Below are experts of layer 2 (counted from 0) of a mixture-of-experts language model. Rows are named router (the router's row for the expert) and show model dimensions 0-191. Each number is 500 + 50 x the weight over its row's rms, rounded and kept within 0 to 999. Numbers have three digits each.
After each expert's rows: "gets" lists some tokens that make up at least twice as much of what it gets as of all text. This comes from a sample of Wikipedia text that the model never trained on. Tokens count by the router's weight.

# expert 27
router:464513482475503509454474539502439388427504474589489428503507577512490549476441531523516475506442570517603505477472554479508443623496568444438529562479470582478510459523438438524521568499489436543529490570484495320451509585421458521505514578551491475440469460545532552448540528522539486555449458474554449465454510467413513501564336515444482444425485503510531493514513515372553516486503439506448532517509415582530579487495412422483415547390549467508497569529499500493519533504503451482485340471573499410448545512432515462513561572440552517550526510468505493494493488470472432476
gets: "e", "ie", "ay", "se", "y", "ly"

# expert 18
router:413501434515577525428492450525410478406519486501452481455500500569517509497403556544434438565489635497587476422482468516471473570467521445463484611506493517469503535534479487508462469423456444446537483515443481454515559613459437493490486547497435448458439448580615465454477524507466519459500439496521460549377463481442525488515417528409396454502520455445481491513574502388618496560442428465399529514481439537468519473449424465547387525438545509535468527538478546464529501472517485514475404537550465424453543559449496537491667486456555525522501516514517436486506512456495487501
gets: "\n", "-", ")\n", " |\n", ".\n", ";\n"

# expert 26
router:480510519495560462399501513535450420438451483495558479454519536526496468498432502489524471472527595536557474565480527453511505619463482550476551510475478508462476538533530461502583490401486452487502469589429460429551544530469488397504546505525449438426448451480620458517546423484538475478501500510515451527495523492420566569461495534434540464474403515540568474535603474407547582589415448485442481542448401556428496437497398436461428493469592493586426539518564557494526616478414492547519523506497522493326430594459498446510508566516496439522551452559489495523513504458498505528
gets: " con", " sub", " re", " un", " pro", " dis"

# expert 17
router:480444485551539404427467507500437374399482524527540460426508571501506429445454542535470463494456537554532527490496513481426436615494524497513468560480435534397561531584494446521440542406480436574566477464428621463547513555458474423449536541490458520449512479511564443516507481498504525464430516516545381447467543541499517498529375462406494500478447495477474465464599471416560509507477479504384520568484430551424483482443442461560468560569537411498457494542538543516511556540470507567475482481513518420347489486439502514498527558490566467520486516538517446514495394429482419516
gets: " American", "ian", " former", " a", " British", " German"

# expert 55
router:502504505478550502400443466466459420411544478495517510522509547528520478489463460508511504482463587499520476474412480475462454647490581509585469551362452496514508541453536456603453520447470456466571483572528490416459491594434515426458504495499454473492450437547603510438475445561524470508507465584498404476500520411441592555503436466442411509388508451476568472495553493343616585493494474461483520512496495516409508437465386470508405552483558460525496512517429490493513533530507493512490438534552505415426541565445431515512550526443578507535544488481471435474545478508435504532
gets: "l", "ch", "20", "t", "k", "z"

# expert 63
router:487531416467556519434439487508463373460469493511388488424519512517477461453517539512505486522431597514513487513358498495469393579507554476497503538426470557510478536522461510523499484442461476502527486559509537418466517532489485381444583514509431452443468417490614482491478485567485474514458474496487410527547440476452530521461382499474387450458475529491450499537561521329534515527418462508377528536522491496457550455515404412568485537470546502509444557531411492553544540439471492512478463589542522442455540524364443468469571505444544497509531444504495445461512561422468476547
gets: ".", ":", "19", "20", ")", "18"

# expert 61
router:494452491468549498481467505481497331494511527509474476475465569533524442503477519511515442489493547528516519478429491493468385616445609504505446517463517581494461467535509528529463491428412484526504535597502550454505547507493469406469550477489455463408436447588582543520465476495488488516495480490477394524426501512462596501506377534515394489404450484510515491486582514316617495586455436489437524575535484526465536498466427393560469519464522480570480603541466474527525534533492491522462395551527532391378478525456499497502546520428526521480562528484474471481500453461511545535
gets: "20", "19", "10", "18", "0", "16"

# expert 28
router:473429521589541496398520525496503443449477510494525447520527535554475441506457516491483446522439510559550519509469451426421505645444460510519474532465416523392502555548518473555500545383484411579507445497455581360449482559468550457455542573514468479375474476532530487513522475463524532531485461495544443453486567530417500501542370492491501465474448521492489487475620512412518537538464445480445513573478467605435507504455471466560441582513576461555488493616518519543548617491454519553525506454475542439329452454458516510512552560510511474507518513499487518533504436444430456515
gets: " a", " an", " two", " one", " more", " first"

# expert 20
router:434454463531554470459518530502503469433516475594536492497509539480458482507451505504487473486520517554552463501483487442458504566471597504480444616435505604518509538584508580502534575446471453485438540497467526397470579499455398476487509493545453547399439482513542485562528472585577480507457470475505476498454458435434523460568367548514540475447462494540462509419578516364561540591463459501422560551481399527432509504455410417554465517423580453567409513560500535487507567498425530533437424505556527437365515528465567436488543540446521555523482512501488476553522395542505484514
gets: "s", "%", " years", "ers", "es", "ations"

# expert 3
router:532477459541570513473441489489479351506494543501464456494494497526541442478462553477526481512466669538550467538442455544494472610522594550493510607415426485488506457562530548576501517541489420469481542524508545458503560525527482480422544504510553452409421527536576456503508554442517442491483533511552472558451512420467509463494427476447480445422533474484461461536594521367590490486443482448427480475507447512525543435482430431596440589450544459563460521554479502476462495454418440446446419539587481407382524552464529519478583495461542438579526447508514469500509463457421496496
gets: " (", "–", "19", "(", "′", " ["

# expert 46
router:494542482502553456398499493459429346471496563557522434471479552538526471488479559492457475511487599506555471515419481457462456585497554481457476586469497552414520487546474466540550521455496441561489462559458496418539562556463452482473518462517452409409401446511605550480474487515519489440475484495508374539425519501443539501537385456355490455421510503492509467486583453367528543468474438477501529513492516528469538435505452453592439535474525508493467569536562534478475533505478459482471426528564484370420514503362492477538568527481622480538501501516506451478555439467517544464
gets: "i", "o", "a", "u", "an", "ai"

# expert 54
router:521498520518555440361525539595431391412483460481487488477549555494500503504520542552517556533456603527571485489535481445507371590522529477447519569415452479461570541549486454551451486467497422475570468584480494453487568560425464412498591480501492485428454434543540460474507546458483483517468506473514470544440542493401563525504468503436486499457451471508492453485591514352528514524418534478436490591482449519432510417506429432531420541503581480602472575516478523494516589483480479496553519554546543473346522557441533446483602586466570465516512479506503468501501462498510447482
gets: " de", " Mar", " N", " La", " Gu", " San"

# expert 44
router:470499506465549450423443517510420371448509466521455442445527575507544496484470538491449536521465609518541481506448507487527464620538533458473515537468442606438479511477518542521526491484540430472517488571480539379494531602476488528497571494510454398469422477579571544498536483497531444461468481513539395452467559444479549524505364504442473495470503520450528466476561489358545553542450418490433531526544451528495499429480419462514408499482591522546495538531506553510508543423413539518573477511542480413364455554372507443477523532460532510588449485508474440484523419547469473570
gets: "al", "in", "ar", "an", "or", "is"

# expert 40
router:484512423481547542411472488573426434492449476543427501461499515466495443517431515555522510540535585531571476495432457493518380623497534511507496495405455537470516473522471540534514533466435429487541462545511496455532479580493503487430563471489486388397457468508569472491470524490495460536490422524516390484565528485451526537443426499448403455501476501500505459497548479283619525478478452513479440561537475519507544425470485467585483580481525488583471554510499453421552526424475490491434505498598495366435497519457473458500625480448577529515550497540444471534512472464509533587
gets: " ", "b", "-", "c", ".", " /"

# expert 10
router:517491464544571500379511485499506431475507473528492459501501568533510518429488481526451485510506528541516467479449462538489398564452583489534521532528408543458562592482562477586520495490424455470470490597505577382467495600428485477388515592470462425454448464521567524535479497528514485516492459553557422569505527461442531594525332496405465423465537492454519507507525460427536543515403445529452547551465421556478504449530393477533482467433553441556490494517495508506487619440473455542496429533517525422374493521495549443430606555525564551478504428498507468492468443526497455461
gets: " and", ";", " or", " but", " when", ","

# expert 25
router:500531415470580510440483465522433471428487467517467468441468549535560547481427481505450509516512566528515477473433493439464442539465641430482481549454454505458511540527521541587511507467444477555516547530493545419505492524454462429455528504527485425412386468519577502501459503556458478457463468499527452564487476460431588485489364504462446416445528434463529509528495547405572486529441485511429500583459446482462543474515410402516451525489610486556474490461513555478492538445513469512494409551604498329354536511421535447462558498486580481544551478505501395463516420521501467524
gets: " |", ";", " —;", " km", " MPC", "(s"

# expert 0
router:448492480502549496426460450563453405441495519523473473475495580510479553536453499533422499534541577484501470465477476512501392601517546465474470553445505507485504578454463466547467504460458462474498400533492555501553494623431466499425520537450423486385430465586601505463404520481488466523467427512498480521461508498460522465429393482415366413492455544482526468483539520374586502534434471461418488520503513484432478482502379414573442522498514526538491595519489583476474490481534527543447421519570539425470518620497517498460640541458555504470535472524491459541546522424457462495
gets: "-", "|", "=", " |", ":", "\n\n"

# expert 31
router:470471478562550439343449494493504480508511440528536463511511570568454520536486530470462554473497543549524492527401486484458481590502631464502563504490479570453546541577438497527563526462509435489526445511457576401505471514431403494505602553477441479464436500538539487538507500510487495432486468479465499508412493473414493488529303550460497449481434488516510480497544534393570569499436475480389526517476473514395500511486425417527451590536515500539442540610503478523466529453471482563471380532594482477345517480463554473494595567511539531501509565483481496472505472487506450496
gets: " was", " is", " had", " has", " known", " served"

# expert 2
router:445485470558561439430438546559364393413545528525457450453483530539504458457512542512470455489519559512548541470532456477542436650490473493456482580414449556521567550497474467515510543448493470470523466530460591448471528633430482378451582559492497517438445502472545454474498530477535494496438488502498432464518552462457513485497385533406480457457489501498468504538597479407545550558481470449454527538470495513397520468443400478540515504532548441598449526582417522488518568502489497572530458493540534441380485587402447504511550522475550460487512521481446445477518456423421452498
gets: " the", " The", "The", " New", " South", " North"

# expert 49
router:480491472500578506404502473548463442437532547527507524423454557519503480500492529514488501536563592520486440508460432491486455499449596456526513600489521564550559598520464461546520535505464472498450495519481535424581509601510395480407556524507422514378460474579540473503457519552485490493437429522548476543463538526471600487484452479455405485412463452512591435533538451398636537532510465459435513498519462529445530447482407386529449567436599505565501558503457523462560491511509554490463473544594453404418500557391514476467623513490515515500544525522500486513529401474438479483
gets: "|", " |\n", "\n", ")\n", " |\n\n", "|---|---|---|\n"

# expert 45
router:478504530476562482416478471525486380416529527555441526470467511481550490521429494476528516520501587496575480463428536510474460558455575432496505508477481475471489494478509490553539556497534466502455511559624519372437443513473488442451575540506457456447393497495576543427496546527499462532494463550535483547510477484458556490472392446487429475449411475539477503470604511379580502541397465417434501593509428504457485418548389490602444525456570484515433532536485525496489565520494493489432440571595441412455394524417420466456555545438602531505526503444521447535499480499493469443
gets: "\n", ")", "\n\n", ":", ".", "0"

# expert 36
router:488442499538534401368450535565502421461471441534505473496455595569463468487466472494452504513473545568582551506536478519457490563444536529522479555385454609554502541547530503498569574427495429506479489519414569488514515532525466431427534505511492471399465432532506495511495456486509513452512414485503505455455565470445504495502379456374449444459457502537505505490537564418545539551435464414511562480465439526451529536481450377575415576479533446587509498599487530509529594489443450555588463520500516397422509484423545426533588502399540501520489535504492437475518460455461462486
gets: " that", " he", " it", " his", " this", " which"

# expert 58
router:497452459488545458430510499563441417433528449495443496535483544495455429545455553512487495444493547533556544515440448459542464626441469432541521521452477525505532526490529512557521575511490474513535518587484500411486498521490447458503554572535484526465469473512562520510528455522543502493467486503521384487484502503448533503501455462406468450395465498509532511535586500365588582615425432448457496545531473528398492438492468422530372474506546458589458459545504514508561583446447519609499498565606513446340532610400522514522547530483507522495482463558526472488528460451503366537
gets: " W", " R", " r", " H", "w", "r"

# expert 22
router:446491475502555447375424479523403398470546500508515502553470534512496455530454499553433490532455568504570515521461516504482443578497527506541487548455505551508589524556500535485497443464470434531528560552463511424540581543481471428444592563522482463450477422531541555530503443519464407503448501551501441547518537511493510482553369461488479442469546489481464515504606507336531553536437453542420552553468441503458433418445456485595487523509497451576471513540467506465519589516455458519447396508524489364407501517360496513500598483471546504524550511496438413540513453450427424504
gets: " United", " States", ")", "\"", " US", " York"

# expert 29
router:522465472505517514446419477481456436494484502503489481467516567523534456476451576479441435529460609521567510480384491523463404593461542453445461538446445483438514484550526513576505524444481438497534498571579549414550510534461488522399510497462516482405453414549580485533454493488547474494457408484451487558453517459370577505473340490448399465467540509505509485518520477441614549516425496468428505557475433513438525467484411421570440564379539491542439496500473481483551530435442437510461416503620492411416518552474464529456523557441555494540529515473509465500446484451465491522
gets: ",", " –", " as", " -", " —", "–"

# expert 9
router:437499526466554529390460460492444441453480507533476475482505512534527476498453496554492481520504586467547479415473480474505393632478567482414552509434513583480526524514444514545506546413440502546474573559481566427550523525475498395441548441533492500441451480547601496472480496503473501512460476527484417517545499474465495440522436475454445516481509433502541454496550470338636567579448492470457539553458468524405528428438419491502463521419549507555466492551450454505492558417532425528535483562556496376401466568383533470462571488448576486533532504545492465466573481434432469554
gets: "20", "th", "s", "10", "00", "ind"

# expert 62
router:465490439519576494357471453506541477516507459488481479534475529561488510502475503540465541469469549579531486507411527503484472633431602510467522476498517570504526552556458439556580502478435413491494475608476515391538480552492478489456577547497468420435432484530537546535541481510487449486500413515519425514424570453409515487523375525480472430495504497539525433495514485400513537574397469498430534496441520575447573495540446472548417504458529517576434503602517486490493574391500520561519439546595475463370506511425536453504600559544540562477499547437529456452452465539497423475
gets: " was", " and", " is", " were", " are", " had"

# expert 16
router:465471436475612447354447498555449427453489494510477476473501506545477503477486517526483479512507562547540456503494433446533476586485498556496444592450501590480516548500453480580531501508446391543496474523444590482562471603468513468467567547531537463348400453539513515550466550548555446550492443514520461455447500489468516536482425478455454427445451511477513470486595527443488508563492436453516514492475510502400497483431424495525448539546556466589450505636447498500540516458451501568547480527543481384372501552349497518530561566477513456493535560482496432483450483412440451518
gets: " the", " The", " a", "The", " this", " its"

# expert 23
router:406489489473604527378446468558418418490491486553464480471533517571474469482436473564459529536434532529598511449388513509449366498553540518512498530450478548460508551533469505544501532484483485509472497544478506431514481559446514454499513534515443536351479455538534558521431478513509466528512465526539422564472513454427546516455320491424439454458481463473476545464576570351557525526447439473469520482501498498433540416437390413559437503401509501535511541564493535475485558441476443533494500543520530481473524480372514462453634549504565550532461530475495462509507450489491493502
gets: ".", ".\n\n", ").", "\".", ".\"", "==\n"

# expert 33
router:472481451531548429454478532497482441378449486549461501452530525566474472493491481498421514509448570529587523552458424513505468516469603525445492638433456537447562546542505532513507535470529430497455520480458544418522486538471440463466490530512510450371413476550543501566536527453506468515483491501454471574453497463446612575518422543422466460456484489573599485552545510386527504552466502524469499450447515520466482473494415440466474585444491449576532489625455485528504555407408455527497478515522506385323529577514508500465593600469470480483477473528482533514486428502485411521
gets: " in", " from", " on", " at", " In", "In"

# expert 38
router:463473424449523461422444469455450434425487517489479459458472543496488495500456458542430553483490590549521493543403475435483443629490587548452544525485451533447516464518532445547539538486516426577427450577546493437577543605478499524425507533505472406493451507580550506499534524525509482556489455444493427526477518478457529498556364491413370427463447459472513495486570430405608504528469438457462527529403472520438516501509400434523454539433564475514528482557473475456542527489502490478418463461578425408453462537465512483428534519380605562535517493500519503512496549456456420536
gets: "us", "m", "um", "im", "am", "om"

# expert 5
router:478557482496539513432438475469431452499522461507460524429512531522556482474447553565471539563509577544529530475426469438490416658458595501463493551454484502580497486501516513534576539507486484483563463559452486382465553558389508501461515607496448411445452457540607521475505515471495414484489443465479422461457526468453587530535429451426395541494473515501572399428532476410506547547489424430455443534511490493475539421481421453495463532495517470571506549508487522479510534503513465535562443566568473416383539560394483457485600565430544403567494516470550470523529489495498471545
gets: "ad", "id", " to", "av", "ed", "est"

# expert 15
router:534469430571580479468499455499516339506516488447430426508508506561498471490411506576501467476471636549532513565519452517483486598510574512512529568467411512485544471550563523514611484520464455432447550520489508479531545494514465402488503508505493433422440448527568462497505500450469442464502520492542480597460535471473558515475409496457439461472522481465477478528613561388580527548399430471439495456476409480517457451423456448578467513428516475548482494537423519503441520441460459573458373587567489418392497547460529510466583498483487493543538440551509456454498474476395467503
gets: " (", " \"", "/", "19", " [", "("

# expert 50
router:478532451507548407414427461531516418432428465538462477526552473552461501465537536499449444493512645553565515568493488499482422506530614442460404532438509574448529531490534488523535553459453474557492553487490562368479502527444469465439493614538511475370397481518511442508539545521528483504503505539497438525423532424456569533542417529440469449494463460472535507452534520420555507541465435478393478473441425527521581530445397442490494514480568457517510505556458504506565546463470474583500415486600475485337500476480526487501600533443469534537532495499453542492454458449475432504
gets: " of", " for", " by", " to", " with", " in"

# expert 13
router:459466514453565486454500492569474360410483503441542454454467538529548521457448551536516539466437574506555526530448514470504455607441609478447538494457529618482512511548541558491571499477469436507487502500469547407490541555439454403415551539495443476472409479512598473427487404514562471506507429502570407528464590465434539520454401501445462457452488527517514462519634472364596505503456488464512491510426454482498525454519470456551423503422511494493474529484546589511531567555467508545428438508507527388392514583447519452567516490419544518521515519557468499482542514548461498497
gets: "op", "le", "et", "re", "ri", "ro"

# expert 56
router:501464510466569489432501524488503424448490521527480509488424500475566458452438496540471448483521574544546468509393535445465446597440567481460508506439461542481520484444480509595505512451458445515463435552533555452494568558468506382468635507437522466429490432588572569529441509508561445485465460538486437506546498531457576473538353481455440489434430483527484514529537498295574500542411436499466472539487456546497544498453447433552507577512530491550493575545472550500542532491517453517494469530628414395409527488413499440514535570421524525546534502504494465482443458485494521495
gets: " ", "0", " |", "1", "2", "3"

# expert 39
router:511520512488545443479468427524474412402467500532460467462524522456525493505427500524473480516483565553544522471469422497510435614496529466488545625416495504508541532524517514520507497481454362512487455510425604428465454591418531395496524540485522494434462412570584556466476563519474419567429480499534463474443494483418552444432438500457478407446440516498507440481487472387572518513399466531481443533476537501476496473412405472593421549478544460471421563530428482433524494485497438490443465565564488450413468511366481487453525489504618488602537505483459484468511466467484462474
gets: " |", ":", " the", "–", " New", " St"

# expert 42
router:512524482503583495463474432571452384428441507565513482513559571481527477531495528549458467492498602514550510420387481441550502580473510491509492528505499537417473554496496423498519541432505436496501492639467498438567562565411461478481515509545438464443470476563595504453509506512537515512501488568605446458446548457436604457532426494402458465426494514525478483488506443376573522557409426498400522464451465593470518430442410398520416539500553540535473577499529549470477601504473508491502528487555519478382499554444535426494539539445549442546550481536472475489452516473531433515
gets: " al", " Al", " A", " Ar", "ul", "al"

# expert 19
router:443435501550570546403498496544489409466542485504454444494452502553461484541421504525498497521535520557598458526500558521426481508538541489487469547508466527432494528570432448540485499521446460454450480505465485427531534530487497413492501479457492555430490455536549496493504516555498477498422411548549489598408491482437595506460409456431447402431436513452514477443608514349589551542492466460446558518513423482381510447449386393538410535416567484546500545584477561498484496468478533516491395535534484455470490531447563525521651561521514516491553482500531466518512434439453440452
gets: ".\n\n", "\n\n", " \"", "==", "==\n", " =\n\n"

# expert 48
router:463510430489627470338449473465403440482520508503492476459465514566497491474423529536472505572463598449567488514439449454455406569510591387471511589469473487500523549528518533574510462470505490480536467545482548427503485618475442452445567576454427435431468381485565503517504473497463463457419424500504442530440509498450555487507405516433448463427464485466514520485511478432570499501412504490440481520479488488473505374491387436511445550483563473506461506530418498484509586485492460511489432543566530444423513510365504458484631537449534463519522524498516458487512482453462472486
gets: " |", ";", "\n", "\"", ":", " University"

# expert 37
router:536501464491530485439489465497498398458529535543478451496463524537550496527465560460535470519465623494543515507421479475470406583490600488434475544430471590511481484481487504534468520426519441518491506555497562408465517518403476463483494510504493459394448501543618534439493552524469486498438474458453484494462545472438527517550358499461420469464435453533538438527575471348628490563434398464498540454469488506444556485462409460471425562460543442491467514571437573490483552534487474501457471550591492441400543557433467461482589561401606438573497475481485437495515490460497482494
gets: "1", "2", "3", "4", "6", "5"

# expert 34
router:474498488553575396412456539509466443455500464557493501490502544537419486465504509501445527513453584507596529509450461546505489520530581457503473574462526546445554553510475539540511520474463461519452535467473528362513469494440461489419489596508507452339440469547566457514497507476532457526505465533507477593463484461400581521523388536419511446439492558515522512525567535411548494554399458458444456467481446555429534474489453433473475578430521435520508471589434470477539531448454405522498396498559480383361447532459565501532585577526469464502499542513459523514459472489529392514
gets: " with", " on", " at", " from", " by", " in"

# expert 41
router:447517444476566504430448471475418432515445500566474488493473524507524466543420556494468483514467631494548491535413472457466383605466626462479455585431503545501534536537511498559543514446476474537482465537513532435561554590470467475454579497450448395405451424512597543483501492489508458520438467502482448497498525452466517474472370485482389481465464451494481465476577503383543539513448441494419508529484444464473533475467418483582423567454570511537456523537420499444531546488484440490488432477623482400419487476440489449486601549443596472546524450502491436462443478493500509514
gets: ")", "ia", "a", " II", "ius", "us"

# expert 53
router:502542487514554457435503464547447383429488437547462459492475562573532430526400560574584518467453601554604482488426493517488386612488524457504463573463487470433512481520530493536499562490465458561505500552512535457476520479509475419479552489530482543354406455543557524490478503561551501563529466584484445534513522519407527472425402471483424383464447485521460512533588454416574495522472481506458545514471466509457474468528456474565510528512523461553426559495530548505473592438493486530432442601554516378383481538409471405536513473484531540529572534521510506533455487438506501541
gets: ":", " |", " M", " B", " P", " L"

# expert 7
router:441561487453546441452533503492401412438491536525503449534541532478470489499392542466502499545471529545560494573471491454481437566501539466487458525462506572428525542506455604508575478566500463516471560567438536354536560566465510498492549471519413443445459442540577520473527516562550466558477456513476429545437476511407521528484361504505435421470520456519515465515575516384487567608432465476440530466461407482453508476422395471469431515450547524559412517545504513466516540534483506552488380529559509397413551486413532442553508513413535548555563473512470482485517482501512419539
gets: "ing", "on", "s", "es", "ers", "ons"

# expert 52
router:445485492509600440450487521499485424433491505503441469510467539573521462503476465570456484547527631491631471486447430453456415673491532493493503532440517520470516490483528462551547546468459381508534435599505561418473542569446470432455549517513442466426432478515577549536474519509460464482486488554536442537496551495442525522497411476466459458457457484463492471554662527352557536528410499508462448534520428505476499532484439429469474528538583461566483544502546556543501540465512493486410519537557440404412467461417455544529548516418515476537533470510499462439485457452491442552
gets: " ", " approximately", " Quarter", " Top", " Form", "   "

# expert 24
router:518501478457509474453423462492446346491525456508510418510547563572532463486484545513501482492449586513616541541470498561466429636493542505537521556466483454483559539528530447611521529513466431527480509587519537435525490591464528415470449544507525494500486465458527508533483549516567534516448414538471466532473560485518536499537410471464497419417518503510443470493532515435553502547469492492446593417467449485443483440460400418585403532469566425545506470555466555534491603400429488508522382614553469408437509493420547502484560543464573506562510498493505466460516471499425395491
gets: "'s", ":", "'", " his", " their", " its"

# expert 4
router:436471425552564506443446491448475368533494466515427456492554626495511516484500469505428457436420551574568547467430508512486435541457596528431497584482454521450564480580531480578441498495452449484484498551481533349574558518490442490449478499548499534389464414595551510527507486508481471490496468487490464546436560472408492521526358527503465400447505462469484498495586459432541549523392474531465576475451458532415480465473448484547466523414525505525465558563480471509520567423502460540512459530555484399454509565462471465541607523456519604454466489528477473511476458481454429543
gets: ",", "),", "\",", ")", "',", ".,"

# expert 11
router:520517497532558496363446479529415364440509473512510491472482562490544506528514552524486467497500581495495476518438484495528429655515583513499476541419442589452513513500530477535623515496508471527537510537513526469513536565469509449468569533503457439368482461544559533486504501504530469478436482490546410546503475515480547505470377470486370474408526475564531439517532502337637508531467448490473512585451455517484516457469443478515448538446550475549473527521457507503503552434461495483488422561622473417433490583481477439472633536437574535536529440481502435501525508503471465512
gets: "S", "T", "B", "R", "E", "M"

# expert 8
router:532446516486556519411501513521501386446468454457516478520563548540480451530433556463523416448508582565571478552458489411492462610450482516528516469457432516493536537483541510584542530468463486496492505608487500448483469492421448419485527568538518498414534466522572435514529464537549517524477483501522406517475539494410498513523477456506528470442435507485513507452608528340588568571424430419490461454480480525428479413469452436544422480449565475617463496524549547489563571469404477592489507559578520495334529548470495470525604522505525492559532478528457464471457478493490434554
gets: " c", " p", " s", " t", " b", " m"